Weights of a small mixture-of-experts language model, trained from scratch on English Wikipedia: 64 SwiGLU neurons an expert, 3926 steps.
Below are experts of layer 10 (counted from 0) of a mixture-of-experts language model. Rows are named router (the router's row for the expert), gate (a neuron's input weights, with its number), up (a neuron's input weights, with its number), down (a neuron's output weights, with its number) and show model dimensions 0-95. Each number is 500 + 50 x the weight over its row's rms, rounded and kept within 0 to 999. Numbers have three digits each.
Before each expert's rows: "gets" lists some tokens that make up at least twice as much of what it gets as of all text; "comes before" lists some tokens at least twice as common just after its tokens as in all text. This comes from a sample of Wikipedia text that the model never trained on. Tokens count by the router's weight.

# expert 9
gets: " |", " the", "|", ".", "-", "\n"
comes before: " ", "\n", "|", "-", " The", " \""
router:496489612463493568509471597489506407497517542469578534341500488479437444451578459423462430528446500462501495510509526476524502518482452418514533511514494450473598420509473554467525541428489480499383522598606487571557539532461439487507450543558485483518453575524457577548548477528478476554
gate0:630465396466500409530430567538542528430547530488509362415487503495437405530488499497617551472439524560551517499552492559386484466476541439539527528547581473519491588555530494548530468490450490439530490487559501456478512497445410521489463447511487606515533501538429515481515526481524513559
up0:621570475515485407586505574496517459344504564506566447536483492474462474523516575392566481416525529510493547511479526502462608491452525466512499487486517496537500459479477486558469570489432536581576516434459434493455529580516439507560470392539537541541462514555543445576481530466418507498
down0:541455454415445498494448424554487460586442434601531493445529525500555508515405489432472531442495551595495547506408546511500493469496547488514467522521473428503462453432489589514481532447425462463519390542544491484466545395474612532510484570532550513629563499444463482416506564516502538475
gate1:544516530462552542495481513447522417430495554468483628504473551464614432499477443502549555514482591522498523484500468464519424490412482580455490425455495581494512486449569489558423540459454528470459555483582503456431472583490528517619491499575548500552533611595419522469465499471506429488
up1:524543431474511516486530499491602531490535583387532575495468523495574429515520446564506457578467504485542446513530465602448515522443551489449536560514560515601519394450598498510549500464549499489488590450401445457443397500483529534526415611419451535492502498478454444544456526469493488479
down1:494582527481451492562569550507467536448501415500409452493535503545533529478473494417595530526573495526463435526495554504465522412430562520496516427455482598551490557472458563419389411497513461367454507473457467442430489438554430499539500471496516594547391518555522486463518484555530488495
gate2:620486507526474490542387513528618417520484429478483589457534505512501448480496415561428506530382487569503558500473603486461465490512505517505497394502501515501489597425521520535514498539482465506479568428566435509475419417508462518461502534448507492515493471461418504479450468488654532454
up2:526518495494566555521436645501397474567497458484483591479498448544554479614456462444571486535484596519523510541563487572466476498512541520434487466466517487480572529555420510554524537474509551502471528559568487444448479498527591536453485502574420499455484523550510542593429493522403622454
down2:496448520562501504538542500508402525472590481451421527466539512488486499473537524458539563460614459474422430577512457634567527492553565413550371497435428442543459445574492473499465489454569474546547458439496559411552527527505440438542482429536500507472439431569516497508547530523485495525
gate3:460541578428479431527414575527517454538578550566593597476478574598456607478594525515540492602499485491511539570472538477571433536489535483436506475521558550534524445508435527485538504474485446490442491526398553430550494555528549478527541371518489514457511535558507458580480527537509540491
up3:544531512521488555429523449472485369475544545466478466483593500520472519496480478599621492549576598435514577489464514516512525503599388453465560422496508463520531522498422558474475579547492492456489542563386529495478551485480466466457590557562504348512504442493509488486534465511495513493
down3:557585470573477499538459538562539601596516521546672490541481491561550483429617541485497510508525510533449429538505490472527573516512581558472491515416547495481535524419536556532559549424573480493476483486601464460517520477472548503519518448480503581511541550548503489642488458532544479490
gate4:499548558491491497511534511516485551496434532561566457492467506463427430484635555470476492558434503446492528502489527470617536470451419523516569420493524544420583521503543504496484566477478487464538518532506493402519527559517588536625550410476448437512481401519415464518409409453516468565
up4:524534551538489441563533529561501486527523443546537453475490600515449552472514484550474545589405557420451531611470453547509487383459491456450543463403499511450433471529504445541425536458514515450499532569458444475489506470593633504529493474537550560575420526500425556487505436516516424556
down4:419535508459431522590512510494468468458544522525371501479415423488477520463523509512544620573468517575487508502489437474580593515431556447527491480432563409495487512526592471509530528528512516449485598513534443465486395505492477526560451475525437498600405463534502521551487550511429434418
gate5:520440521502450565512550582405513440506493429541480471485433476494536386478545523387422541531491385567523495505489442432638516539501469516528526514509480511486551523449587526582473549445499512564476438536486468511492442599451500500540504486528457429616425479527483451546497537391516544510
up5:544471558529529437486460427453509463438530551470444416536502454611545541550472512497466558527555510536527528443418555451477559507491503477528515605502448488438501384438480475559552581461410460485452473546531545445496466502439457557501452458480519483472489605510489467486576484617605570592
down5:539595487466527514478569472484493495490540582467363536464503410425431525443528560566506483482459549474522489441439447627517416498491443447434487532537539515427447500538494536430504463564497489437425520436454452638440505525600526480517491553473508507538521500592435461507459480576497498544
gate6:464500548488599427669425524422483512545501425573480493466398508605445441549557487544518568518486555458473469422501485539471451484438480485444544527467473440525450460537448426516548529497501398516520479566537449515531493511550567609511512529498541409519464577521527543483451552483540439495
up6:457434400529474493459497431565520487495463534504537544537535510468520427555429515436583471518542577547473482645502469576475557504528605514547416522590609434542548416492431499540505452483489485504489516428483542558540495532483580488521438524520471401511502465538474469512536500579387453454
down6:452562536458483539574526512532475495552508487469679463516502479485469543530522490539401616457471503412506559465599463459453477466548449509410543489479512533465417458547485590417551560473503480517484496536455424386468427507483576576488532534547577470509545496529501503481477560468504490597
gate7:499525514519528503614483527523481463609504505454547507475551401539479517498537459419516410500437463496525474479587562475503543549476447506366489463525362489576508498457512456508517543577523440541468523487403458586516555495477384490484528526592516604556571510529467540534466489473583464519
up7:383483565455384494444440431450512429561530542577449515491557532466544514421503574556444495464609435506435565478592449427498436536499499544509534514526526455467430582552592489471555438456451495462470486517514534484439398464539527426495472445482404526496507515474500508497493451442453433487
down7:518576403481485565500462355459471476545490497515429429525488554520490490585491491456423537514522473481575523497505495582435466376596504467535568481515450550458589571563510601496523455364443552493570446490472475499539516494564541524451493467422450479518482482463482520406478518500482528440
gate8:485546509482544511517512530557488548496487656476513561376561425461511550524526530512489402548476477560523499551578563536542505522514551473543446617466455534423507576517519500544428542493506431457495500421584461522497494478615386450492462463488428491460534487522473419550520499432500459585
up8:525503457507501404475527404470541432493472482499571595527554474561325427469534570510529579508617464474407570461503506498532558550447463504511554472508512478487567478532455435494431587416556486497426536495473567510438474455462543511465475492509492535555578481548542444459436428493531475460
down8:536551455592469511466510531449525377527432531516628509573469517469511523488456439491461529436380479522591537545451450403495401513448597520500496538480516546452474522478577560566479429530540483423466572452457471456495564491509490515539467523489444472429437566539465488529537559587508568468
gate9:590394513441464564560499470530578539486594547420562480500560458532510435549441424581555456533454514463578474513516526539564472606540490549616535451553486432534526583550555491483599545573516474562438487491525513497475427485517553449536529543445502465476481519516527556433491526528454592510
up9:423450554423473525557538506457556456444511414459528533513485517533471495449406516584497445512497485551498422482482510522525428418526391481500499442540497544493549474629402502490553474479465531495438539500460539438440549536484491516470581383459613527542575556470472595554515540516418441500
down9:547510421367536478498427473576484590554431536516440501412598527407533491520549529432458514474403508487561520528466560466443495472511496505556558508411578465476467558481466493456532568484559532393515453558596395507505434431422439530492443487492527539469528478529529491490488534487512485577
gate10:509377553547551494486594430477502559526499507436507486445449560445593467563424496527500526436483479510532480575504567509477487604519489550508467474536458594514522478489522542529584514522507512566427504532462609538474426504607525424520478583488449529530585507554557487417469458562380520517
up10:452542620549566460432558417437555548460641565464566550484491444537533553604496457499547472422503478523525528596525533472523491525488472593511507482484475411499530625480473492468470491519468490559523436477455564486510518406585504538487481512576517542529490410497568494444517491518409452503
down10:600488450427470475525550567570512430497481504527557488585484425567504465581489577463502426603459493438595496511525388527439534458492492482532462497528483578626466518455522412433490552574506539496509445553541486613571589479564489510535575587536496518475514494465528522479511491487544537498
gate11:494514478548499567548445502531507497454482501520432480418391588490521394516492398447518446468452561488477459503526452514451471490512509434548560514537517551500545469479566532407550490383552460444463486634410448458572508539601540547442466531507418489515488610476524508499459544526484432447
up11:532566547472592605493486453569549467504564495561577476590498478452515621601486498500482451598485452524574572469509506491424546492511458517467490565523459555605462452485533451444487488543500455454545460480425445592468523467422479399434483491489503517567552453494543424516527572498537535442
down11:393508531498418545475512481392511492542499465451667525465492501450464482449455514409568483428563504581533441584479534488485518533459463488451524535481465438454557510447514385465467411495538465498576428503513512428513550547559456537559474569487547525411487548473479497495482541434426426533
gate12:473482550507452497536474445564555471467416480554486505405536406479438425559511521524511454513549436554467519593498495533511461509578478511620514561497503562468482546430551534439486468422541516534412533545544611574572480558483479509522502518434547421542447626511465543550469478556568569462
up12:408473557536484383513497443475439536458586533571477503473540535455367487479454565472508582458525416491560555551508479507486528534544477451596531481522551433484507525543472587477538438542475552507478459555457502555454470471566402492470516669502513493461556512518406519508451571532524542492
down12:457540476537515547508595520505482526475428431467543479514431458484525474541444511426495452574488483525479492498503528418555542483635542576432459483569405519446439490510551426460479469475585490556527575463547496518423447460402564557361500433521538454567417478546520542470508499452462437534
gate13:520410546473515593522564617530481516557464531494573483481610482456459559567531457415462472493518427474495436554581500511563497502432528506557476458496518413540421530405476544492510526480530494482526441536484573526584526574489499513463439411543624467587448416538515522515462513442516450449
up13:528528510522414481508567499464558542533457491492497481447464588554485443550503516459471388388503488454460501546514459452458602483473500504466540517569455478454520433484485466455459568578561481437475512507412467515547473458395618480407550477541604555466514446552444433428510453458527398485
down13:527454450445506536439473506463469530550498580439510470472578532407504494561479462445441565519543481480509505543513449560467496586446515532519440465527547436597529588476521393489475450487488500453461593566568578560513504517503537600473457570467522481430448497436522567465399620506591551515
gate14:510520528464504619543485518582534525568441514467568486483455528510485481451556491467438425524416514556551462531465545524573565543543493491573535524542551471506542515521466494543575406560384469514439510490545572500530489487398490619599451545581456492590479569506530601442545487525506461553
up14:616540432550460430443544463412530495421556508474439502448533518452514475397478501514519496621439547417521478484487514438608533489457463486556539499519434530501459591551457502488406521517492573481496515408519612460538461492473446547470464505490548506522442528513462643560493551463508449505
down14:456523480439480455529558622489414503542590564468534446361624501562511537553615480440517518504545529607528508470554497515459534554546456478529463580426547521458423473520467457510394494499487499451398519537498478485476506494569501484490528453452532508536489417590530561536535516463481518547

# expert 12
gets: "\n", " |", ".", ")", ";", "%"
comes before: "\n", "|", "-", " ", " |", "=="
router:471498627426519512510489516567524473525490590499636528314460605568450456484554461484556474503482506496456519549458559517523510486496474481486497534524510463470615552512498536467526475470557507615456473518596418508479535527403458502475448475494530554464488549498438532483607524469495520521
gate0:471430488453547505521499460509492548480456578469490556488384501475549575441494481501503529525443510517500537543381497518543468454518510451548488617545510537458525530488514550419572542473567496524438433521510468649478533552428591435381445447498537467427479486446565587472591516545543488488
up0:449531514429590399387517483505367445481471565443493494497503512506552449511537490483479520547436499510495584528538485529441452509510453371476464414483513522423577476552475504502409523540566511517461483495450525432441470452544494594512498489497537468472371490530605444473468526457602469531
down0:507439393493535537534491536492466406506541522466428523539421567580537411516543575532553429497500463430450550434543482463504564537512476416494446453506453596498442490531469508493458546529513489502515542458517548483433526473487396621467426562571537585498515469450604542539587500535421489538
gate1:444448525527546544549443486504393409506408518561436516440572555505533493394586518541603573527443578499569606589535583503474509532517456504421502413550437444461553473507559432502492445481501487580490490528473501461495440530456482524582443457485472491495471440456495547499522580514495569478
up1:479488596435443531530585515544491407657505532480483421457491489515508508579497569538577536513506606595553500423496554541425512526545454519445517459559581435475434421579510553442419545510555518514506487552531429488491563499491443515457505501481495575531485473533546523426475560574530476466
down1:544511485528491463450500558532391426550489567553501405545472482472594485550393505498556584485451466620527486446534502506414498550413492572503568478496499527509507464484428534459512553476518573549536475453536547373568526491590496529466508506527504488450435514487434542451458461435381444459
gate2:561530468526551585437439477471478530469573533511549431470560498473536564488490430532527474531503532466533418452491494446461458470556436521527394518445348477605479558465514590496535537492521547572476479419504430437539516513513505389467470503494567410446536495556524538505574496412567441547
up2:532488521463419489532462491446545501622475558483432397467484476409480523489448446505456600523626426581466529512602569421524538437448452441465505425476524516482502437459545441538495485571453456479469527566446457566544453489491584562469501522521474551519520471422464460547510509508464596448
down2:483435541543479447513600398567561515535502548471478538498510440483537469484493507486521477509507404519490470520467670538476449559604446424478548432605568497575568473517564530502493502539496529445463515511423577508502491417516535552483474507536506474484471412471496506400521430479535613569
gate3:573596586547483478513501439557523503535464466590591559392479533526534552502518481540506525454508421568412485450494443533543511441477500531547479415488506521431552559474482438491558486548496526529468519496589500438578506538428453365402509468482476580496461514525483554475626511528477438447
up3:545530491497443500534582570551500506554451503513511541424424501521399522580482420506521553514550460557447509540506515578546526447425500516515448380464523511409518555511557546554557504579514589536436526515585439527513472497580431471469553395468473502452481537524484413508572399407507522484
down3:556482503418501605536613531559562485484551500499406563448520446421488521534442496503519558486554528526445452521552435525431591499527477446536499567453453528495541608502538471464485548575420448488462480452522450521491550468617490506499470421428471524386477460490553506514621438544524476518
gate4:454558528514496478442443438506482522473421472507590489533471540541484472479477498480478470452528540500555534471568637434554492523501346479485512537577525481495543532342475462428468592556535497517559472530555570517399464506462491534486472543449543487526579526497435474522363488487520552557
up4:458458530503383429519456483477502429512500486477469543461551427457537484489500553547576597505562470473469533467474387516575496514410537607486457392564517465530462479519431529465513554532424541463536406523477477479507426411388450535527515537536620578457488498538501546464482443556478507525
down4:459462486572558462549498407461529540532594453414542553484498477530539489482573547635500425643511483455489482499552514550562471521508514610544490472538470456553514561476558450426455591530466606493515415466495559562465470450565565521425521535523497487449456500532481551509490527492559577528
gate5:479614573466528501484472443534486440500492504522547551533468559536398540588459528554488508426507574531448427503436546532549450457517574532514528468453518445542526497431553556437505493508388518452598518454509468553474571444509520471432453497471483354494438591501504483400546527558538519577
up5:454568542492567490443499466518511537459549493478528503542465524461421506568430468504647461496493434475496470496637510582479465436477580485444495461450460412540487527478593597435546522488399492472552564458460473435478575491497497432487521522590455587468544596533506448434470542495477468483
down5:539453579441481472469469478442508569526581498464493485484524531500474437550533477545487483562634557375582476531410593435479541472582457500491475558487534506390598491501489447573450501458437487529501479552438520458504507537462475463449456562450439498452546569423460488411455416556535500488
gate6:502453522473536500529457531509404542553568541360501564476535474449480470445532498526548494453425574494511533550571480531502499524489447437516611410529584542503486627469470519484524440492514517483548475468519491491517413474497526547561535487455536422601500536487596536466585633501480574567
up6:504532457488452431508466484525479552506461524469566439485443500530497573470460484459540538483482510479430482542493496457495530454548426546518356552465426499428457548499454552431424558540485427435496457631489468415500422420582538526452513482479490398497461494511410501575488414487630515478
down6:522487453524489460487547613498522499455406445621456585464439446484541585525568401476475472562524483536493502508578546416530461555485482482479602546527494441518542508504465462515517538489518428471461493546573430425498475502524509426527657557511471575538556526467548464557563494597486513530
gate7:540527486446534530409509475588550501557524515428532586433519519544547519503482535473562490605468490587394457535484529508599510493549536500489435484411487540471493502534541447492545378546493437445430496523529461582498515440527466489444629566506539616457504544542528516523593537441487523448
up7:417472493469540500544464571452554439491492537452500519440516525453458358541498497478494484547480447439464578510486515453462487452434497530413485538496552550469466432417505412468662459525499525444472453509501471404465455608458566441470538471420559525463526506508575412480432454478547464468
down7:498509560526484458533511515474447474491524507522404472428470453523409464539537485478522482529595501559478515478533452465483509485531465451491488508488458610556514372460444428559472633452571587610516492513512427397518505462520551527494390468485446567471518591523400500522509492500505449605
gate8:490496359411436505487612456433544494490495466473523503567480536604583532500508562471484507482515583455498490627544469507539488452596458560402437474504468514445453535485580530468511454510522457490505563511463485411474522399474454474513535363497564521543475559573511500494543471504493559477
up8:484504502504530531493533447446535627501532455466577515618462487552500512518463626481467550464498528507528558492438489477505475415537459512485465561421543506522494522550528534555454528459569383482527502456534571411455564434467572507460514529459557499542534570557572449362503551526391477539
down8:490462511561544432439449467469437518488396516474308473523555532455487513526486470527502581477536511399493519501411444456526503579521519473501576560441503454592500536509476440455473446513476448520482436513629539567489545439491579534511542478491479580466453450520452500440543587519508426494
gate9:537468648501628537538469484521511533489512518478533442439529510522466429523536489576571472481566461446454532563465472547435479493441408470575514539542532486496470492475450458507535440582554597551429505521443517558446478527519506470507585602394487417500536505482476509434580545589431523489
up9:476489470598407451596506490506554371540500495488447525478538522545409474477559441527480442505508497418585536459423482439390378487517514463516494553438458522556531564510482481525525480396485504462551523483543396473492467446431545497467615534524528488446540528551455463503503474509463460603
down9:385531516410526588425537495566471500540558520429470464467649557563465451496541443491472529470555452587521527472568496507470547449491549478544445460536582508570574545528524434480463465489519555514487426551490572453516475446422445546483526497474447560539474484473591505543509419487580463590
gate10:529513552493501401543459455439531492523480526528577591404474487596554478533418509462463479532382517531483573484444504512529470458592500553515520489602423468526531508518540431570483423507590571553435514482455461520545583505502520450484508568530534507478574597482434486618524477497543435556
up10:512528546533498562553559565460494457504471496519580557480507497517596584524476463557392457534472569504431531463476500476481418443497591424526565554497485546504433561502564434529485509456554418473521509465554461451405524406471507527472455486415516468518500527629632477442470481581481437515
down10:449457555457485507509519440428472418503488508535476473508498460527520508495591560431534514581468510490466519525503470471551520523578477597416533471571459491531604445371489463540508595596477482424378563472468478604521606562562506491496505472456458513537499391499458533479472545444497486430
gate11:473487614458523464496478476566538448510449518443573478442561508598364376519443484520509557438444483551582551437519421467534503463549494449466505429548444500520556475546571413523513583477528546495499465499522370496485426470463442477423536571495548520454541486470492501547520450441486552470
up11:498628493565498428471475585536560558469516515439538555506574492485459442500435485478494574464632454541507612522534487434535483539477452488538431569574522461448459530513541474567443501516531489527531565521528520531607517439470373483445447427593426501520454480493515514541466506420473547464
down11:484491482377521583433578480519553474512545487460411467494471595528549483576501521564511597595443559493436612589524524501478475458536500545468461576513498523515611519464567471477488482527452515567460489478442445458427492439423520465551451447378439500462540521478571576524515498475485523512
gate12:516501492426564545410498516498455521562482444409634503450519568446560488494488505526530529527540462593387543416496467536494466407527489487412487498432493465456635493483497535582468578442469505414499471530604479501510470517441491421481464448586495534542579554441528527522551502466495533500
up12:523448522503529511518552494530392572538489469474512474424483564463498499557482540535502504578481481625459569531474502563439489422522454414444587536542424500462508502552528470600513410536585485467525617477526444512534482484500543409481472437495425526599472447477488457367499533473565466461
down12:616503505444532547535421477584451542546500535461573524568580439547515488508515524453451503465547391483473388535515530496493540581508493550514507463527542482576486592481543564537456553520466483481395495560511519455530509551482460472548471495484494448630557502619478555526492533380543419488
gate13:400487488483654496474361497491460511517537466449524520477545539504556527550479473499474455447473608372503506559412454495553518466430506563519502425450459489380465456448544533416506480452489462439536481527506418466432519490453562565459514465468462510543427588524489469489520447493465551545
up13:445461535425521458529451497515506538559476499455429482507432508446597565481512473510532469472454482419593472471409536478483471452437572448467517596527492368443568575558498450486462505427455433579462467396452560499528511517545489535512492519600473470555387562484536519521431450522461544551
down13:422393478538458582461454494502499563479458497507587465606473483489448503466480428586483493501538563491580538534393507525504490562519489497431446573487450470514574553430489447525585542426545518568473499609506573570511481528531595544556466483499442580536479507448487436545408508554530561474
gate14:397445480448440446482463542535457481490495527408452539429461589550456465537460476537503511495504595530574471517541566475541436572498506397467507537506551483532448567581559472523546544497529530568524489515481444456603530514514394493333484529454487529542437571467450543492422516448446462511
up14:493469528447476442546389488589531491548483581518593559505465521545481385445580453533415527596486540483490513531533511465501395516452497466483509534591553596518394585451522449501544465511469556512471537477491423545563568431441518446383506542513463495477554478430484518482466535499562527517
down14:451436332534542499460523506532525429454482552522452531583476492507440472521551466402512470501437464412495451516440527504459507525444514553476450537427526540440457378522492578555548503629501479453469490457495476545472396498486531558476591436526569451549508519418454519521410466535506503492

# expert 22
gets: "\n", " (", "==", " N", " \"", "==="
comes before: "\n", "-", "|", "==", "The", "S"
router:492478590562502533430450495514478435517402546450585546487497512553517443478486536481526489481457536424525525482503546522530437391505493460453606469474473464471632480502593501412480553556554540481411494474534409554486427463469486524491462550477555492438479613516426513548583461397474489549
gate0:426519457582428489479494518483531461506501496454527512474508619520485508460570513562475455446544437560545505492454602526442572478551467475504457473514452521441474421550559575441397430473544591472481521561555556525459378494488571494534440577482443569489607532469435468485559557437496551528
up0:554412480426505468540491473531567531467463545462497490440499497470542437524444505452630511492494502517510378522485470472550534498493414478540461558434496504477509517494582476384523531493461529438466419421463555568588417501610495577462562555503546582459467454443492491479399437476586496523
down0:456482451510629493528484566486492537459600476521575611507480517527452624464564490458456514469542525462489563469441445506548448467389568492506470502542463449422403483570464520501575489489466507479527598532403527471529486512505448510502469499490570581603512501556515574487550454489559406482
gate1:600492572594531432523547484424420399465520588417559462482547494586520585517445471498450470510543449458485528484492533449532565400502533547542531460549488516596554553488552543429540525527583478587499487580465519550519526420525431474467518544515544501405538543491466454551446539529565533475
up1:422546618580551525561441425403414518466496571390521580472471503486517534530487433452489510423567429452479483427596487496490522501483505506465484462511432563493478461499532469458470581477478575670585473492476501489514478492495492448501533503618544511453521582457507524537535488464542526495
down1:495520389496444407449504544533526563483552502496458470457471508491412444464458388518476440564436508441527477502468513559388507515440424480415494535554483499432429447494452514536479530462535598451531485512408560452521524538499475602461498537447544464582406511480542524413478556439413472535
gate2:521524554487527559517497533588457446431485537511548503489434384499534481482496548505555567510421419463449598495367485512522496554478483469431542519433450506509589503554581585505464519537545468495385517384560432526528452496579474516575495564424469578463500549522530517544508517499506489593
up2:492472539428514484450611481593494552507506532592484472566475486441424383457483558431453482516532590539486491536524468560475520467534379518536483457464479378463532582463469523482421502493579540510526448491485457485558466458582438455521459447475493515568610507520431412532549533561449494471
down2:466527451520482505459463462459472562504535603476488480455492553521552558402503502539479616442432451483488544491473526547462528562562555488506591475445530573476457530465484424511476459549417497363457529440439493498538558466535427592569518510576445505528470516530536519528417529521638593492
gate3:569495504532432554506464502463501369412606527515510481535524543564574503482528597449485517518562537427526471458514551506482491498483537513434532616461515569485551505544545375417496464529470497513405529475506534454616535485440456423543464522445481431504462579487419464500488412506503425468
up3:517496445529474561539458533470482438567459522508487490534522498576465468545455558479416496504489527542484628521548484450631511448424442492565557491459473493473483588436460434465508479473519466486517546481445451614381505568526484419484533444536447474476457510536494398447484538423570432613
down3:389520463440520490496449494442549461469412466533476525449368488542577513504494644510543593504389451544478501484473511469561622404474511462478461457549504526477513487546530471418372487536530480481489446520540547539492463507490501438565411542518459491592559487500534484494498468430525549475
gate4:543471597516482501413393495547543461482484499459475503436486490457472460443511479483515606469497501472451515513389518461499475494549528555461394546436471622434540598524468460489588523525554540577530491546557457478515386553473484468475500623571431490491462477503553597549442481477513486562
up4:441523461547469538486509438495456513462538472491522527495470566466491460470406571591524556517552449514478574538464546443527551539530463460582518459472587571541508526465480520526554524452489524468521525510487472532520417491462603412502417511487502424393413470451548550444493413322533583502
down4:464500541521521508479495532462498478466501524475459547584449553493539518539487488554473543523594435560496604453536358462477484481533374472498531459546491516450511494481401367521495478517592526475483451492528495560569561537465494524437465401534493515549535446491535409563450504365406515524
gate5:527546498520494463475463484514466383476383465463472446456418534554587519436543493538547621396465478558557437429534514519460495420481477455472509485553517502458508507482523554501481496518455484536507475553642478526428482505536470592478549476463467493410498559436444512484574509355487534561
up5:453546490539507505560531557481500473513490456519467536472516561547469438577558465431471521537505513587420580475562482475426508389493460579486490476462498525473524413458467439492439581544588497527467521486511481611492433507497461467444511529468447418550451436476457546456628581506413404412
down5:560532469563483531539476485483530584609516510452515505510552538475547477572438485518451535490490442514526444561297530518480417510419514502539464471484466546515449386517547529534532490452521506547582489492494505454520493466480426522509441458592553525374427468522425495457434502473499402551
gate6:562522506551463463341514528572556561452550507554526530476491486527456462495524534462554636563522527473539457458483519569474591544509632498462568480434525454531487501523499552509361543471550472511478530468546467615425481506445569451469445503437591552466520501477531532536522532459455487484
up6:456553499532477534523552456392456514517351487525477500545555462605397440465503461524546529471439568478486488525520484530524477471502442532447455520488484428449501494530498462486437362492424423480551425509521507446548445473501544535551498487506440423452503460474451598381495498611427484493
down6:497468505480498547530560505541585516552601493492468481451482494399583483516412532481471457500514490485476433443507464518494558509516515448539574485472499463634455536586430467428593497479578516488534564480528619455528538485433545552429410508542478496487498558524427439597478506615469417508
gate7:504469441570474554490526470536446513539444598504518395461506561477464514489548500528549493432486521538435453536434580500560488440593503539453552485498539482431535545476576498469668549535548484494541503536530517504522581446452515494496470613483529435434422444426497456595525477445561459588
up7:437541411610559521572505561445454529452471511483496431464494424589515479475543448503462511487549445554486495580437518528562489461459605523553512521591570540530515581553550548411523490491522517560410495446559515546491502515499567618506544548459468598531547389514507480495534493436471516432
down7:457551405575476506482532498425539393556561550488486418476507488464441470493461451553452534484430452503535535440480453388524406519480409485570493457516503422474438454523426490617572459552432521463488529519577500531495451555529488404532449409525486488523431535562468408484487539506501517575
gate8:511586590560511489485536457640557425507622480571559467468511450561523493504551466374435479550479516455517516475498525562546456535426555534518540557591477486566529499571546425519541542538575539523424503496541524526450460472465566509526474419454521537509515490465451398435552508534473421522
up8:456542504438480446547499507537481474598517390538557418544454486577576455557394524456498530563457511491552473568514496560512608482413466463511544444541501500494492547507603452366556451489473476581544523525526580509470539503503553526466538575495548490411528518531527533569436487501521454395
down8:396447538468475519436600425487550544430495396560540499541470522525560427559543493566458483489388467518580499410471515487495485436559544446449524451521458448453548554549406509533571522503514524480461479450459464490505398497496508376460556463429515479538532543466389511434496514511524510572
gate9:523485566548455441360573494545415541519482521471489544397499498589472575468534495536502475495562596414498540516511489521438482557562528495498544464485372500574552467376554515531518527539518488560549450425451414488509509478411474521439466534556548511455520509491539474525611426481542522498
up9:494476450467526498559422432477436442525448485451531464462501474529456509444576497349493501532550465466559415439483511520515510501525529543604512534543569529395453585471554497495514566532573572524444449515492487538525502500500549486636578429448558377467457464587485453424489497475510501481
down9:526500409495590547532529540523605427517498583633487418542531520331476507483504583514494493509501494516514578488536605480612464471474596528492472535505556565468495506530497507582516535496419488538616487546511487487487527518456537491485510423580466521559430536464463474513477548544489508553
gate10:549458553559540526586559442410501432461451579443467447464527527402482454435538523521455505472513522505507459494504521439604463456522452494432511523417453431435487537510506424555492508490513605544449486506529493485454434555445555558441460506485392448419548520447520445520584535544524509637
up10:506526619516552437444485481541482519561525510549514467567550375463410493426505429457506444556530491529433511404487468499478558498541515507412473536576455428456417402492566515590527481481450515504447531519541495508521559488567502472481476424500583489553546503428587555607500551510472476416
down10:482423529462499577551490555562420438479540508492536558505514489485487495446549560510516550460507522495367512618444572547580494527549594499525534575577594479501424542465428560479516425559475442542575451520407562570473518463479437528451521552543520428541525479569525514439476539509541496571
gate11:521432476459472461527451410534534503444529532533523505527597507536510479490461579543422457555489392562453541467582481522562477464523489494524400495455428520498573512529444493525495514513617616489426530550456442499548536437527410594472531480426434454476534626477408503463498503454465513539
up11:507532434507501566572474478467510560509482494470533575477463545674526560479429541481549502506512489572449475488448496451509520532582457562483467471501486431513435520509494476458520536501560498489550595510488505455411499466540580570436574547531452315490530577466510605498556521446479561510
down11:493487538511570454555481400496492473565447517497413498461570378419525571593435442545494500496450498528420450561504507500555534498413474563501508594472498525448459557556618526429547484579424415518524490449531466460562531532540556490426486435404529460501559529588482522516480520510499539484
gate12:479457531553482582503424443527465523532385460498455458422482522443520573421493513438539447492397439538573465461524619486415473453534465483517421569513600459436553522524476455510433452541498407439454434433548437469560476479535472535485445588534577483488511551473493481575534463523541502520
up12:470499495527525545513443450553453515381494492523484515524525468525554513552554501535407457443457566477470363504618519491510520493409434529473504536634549474492563400552538461455401477502515567504542511438509477519403414524543574515509423533592523540478497473509577503519449556513543544534
down12:487553458517578430513425528425441420483492591598496495567486475520509490498446528520494451462641511401427511526461474545524546514482510440484442512589494546435414524417560537503479510452478523497447487383462503493490556485532470415445517423408505486468459391525543555461529510469428463456
gate13:517501557501494567424443432543562520412483560514511507414420545503531457419435449514519475476468457448489509550499531511502466441482554486438561582603460475475601502568594511525452537484553451617473505479419507544490553516475475512452532445445595537465514468558460431420569486452527407432
up13:479455446597547527435514421422434488463458396489675547532557596560506504509519506501574548468555538477511456526488505429534445448490499452516583494518490567420483506439502589490509445513524525554491459464566465502520424494535448463522464501600483523482595577483556502482534395462522531521
down13:538487485464531450485483572477463524483504504502473501527477487482508486508468484475448531514463518519570597510656462512500599504447505550620514415412489460550483492570492447518529544410480487415405533576428510593561484437621563468521439483531541426522496419539473579559435492506446535527
gate14:438511500535474512516438546568424526484412542451426536476510517457553491383473551486565527514549487475561519529554575487560437411559477569458517450440464493482533490540556453473487483556509480424470344482443479520503496453455356532515520436522417570470547577461532521477456537479558446567
up14:573516537446558569571485518557533498514475605488488459485552389522470526570583457479503561458489480501547528502473405512550534530534537603533510479590486599455548553544451545543532517437445497457477519480510587434454422522504548503493629450470531446561539420503457446540514418558563557462
down14:538506481623542555481537500589570490483508477439475439453364534530459528540478485509499465531458393449489592572513451526466486492531475467530544567427600521488429498573533566546447593461499475575561551525488474433464486540413534539590547449531488523425513570530551561531478529498434452514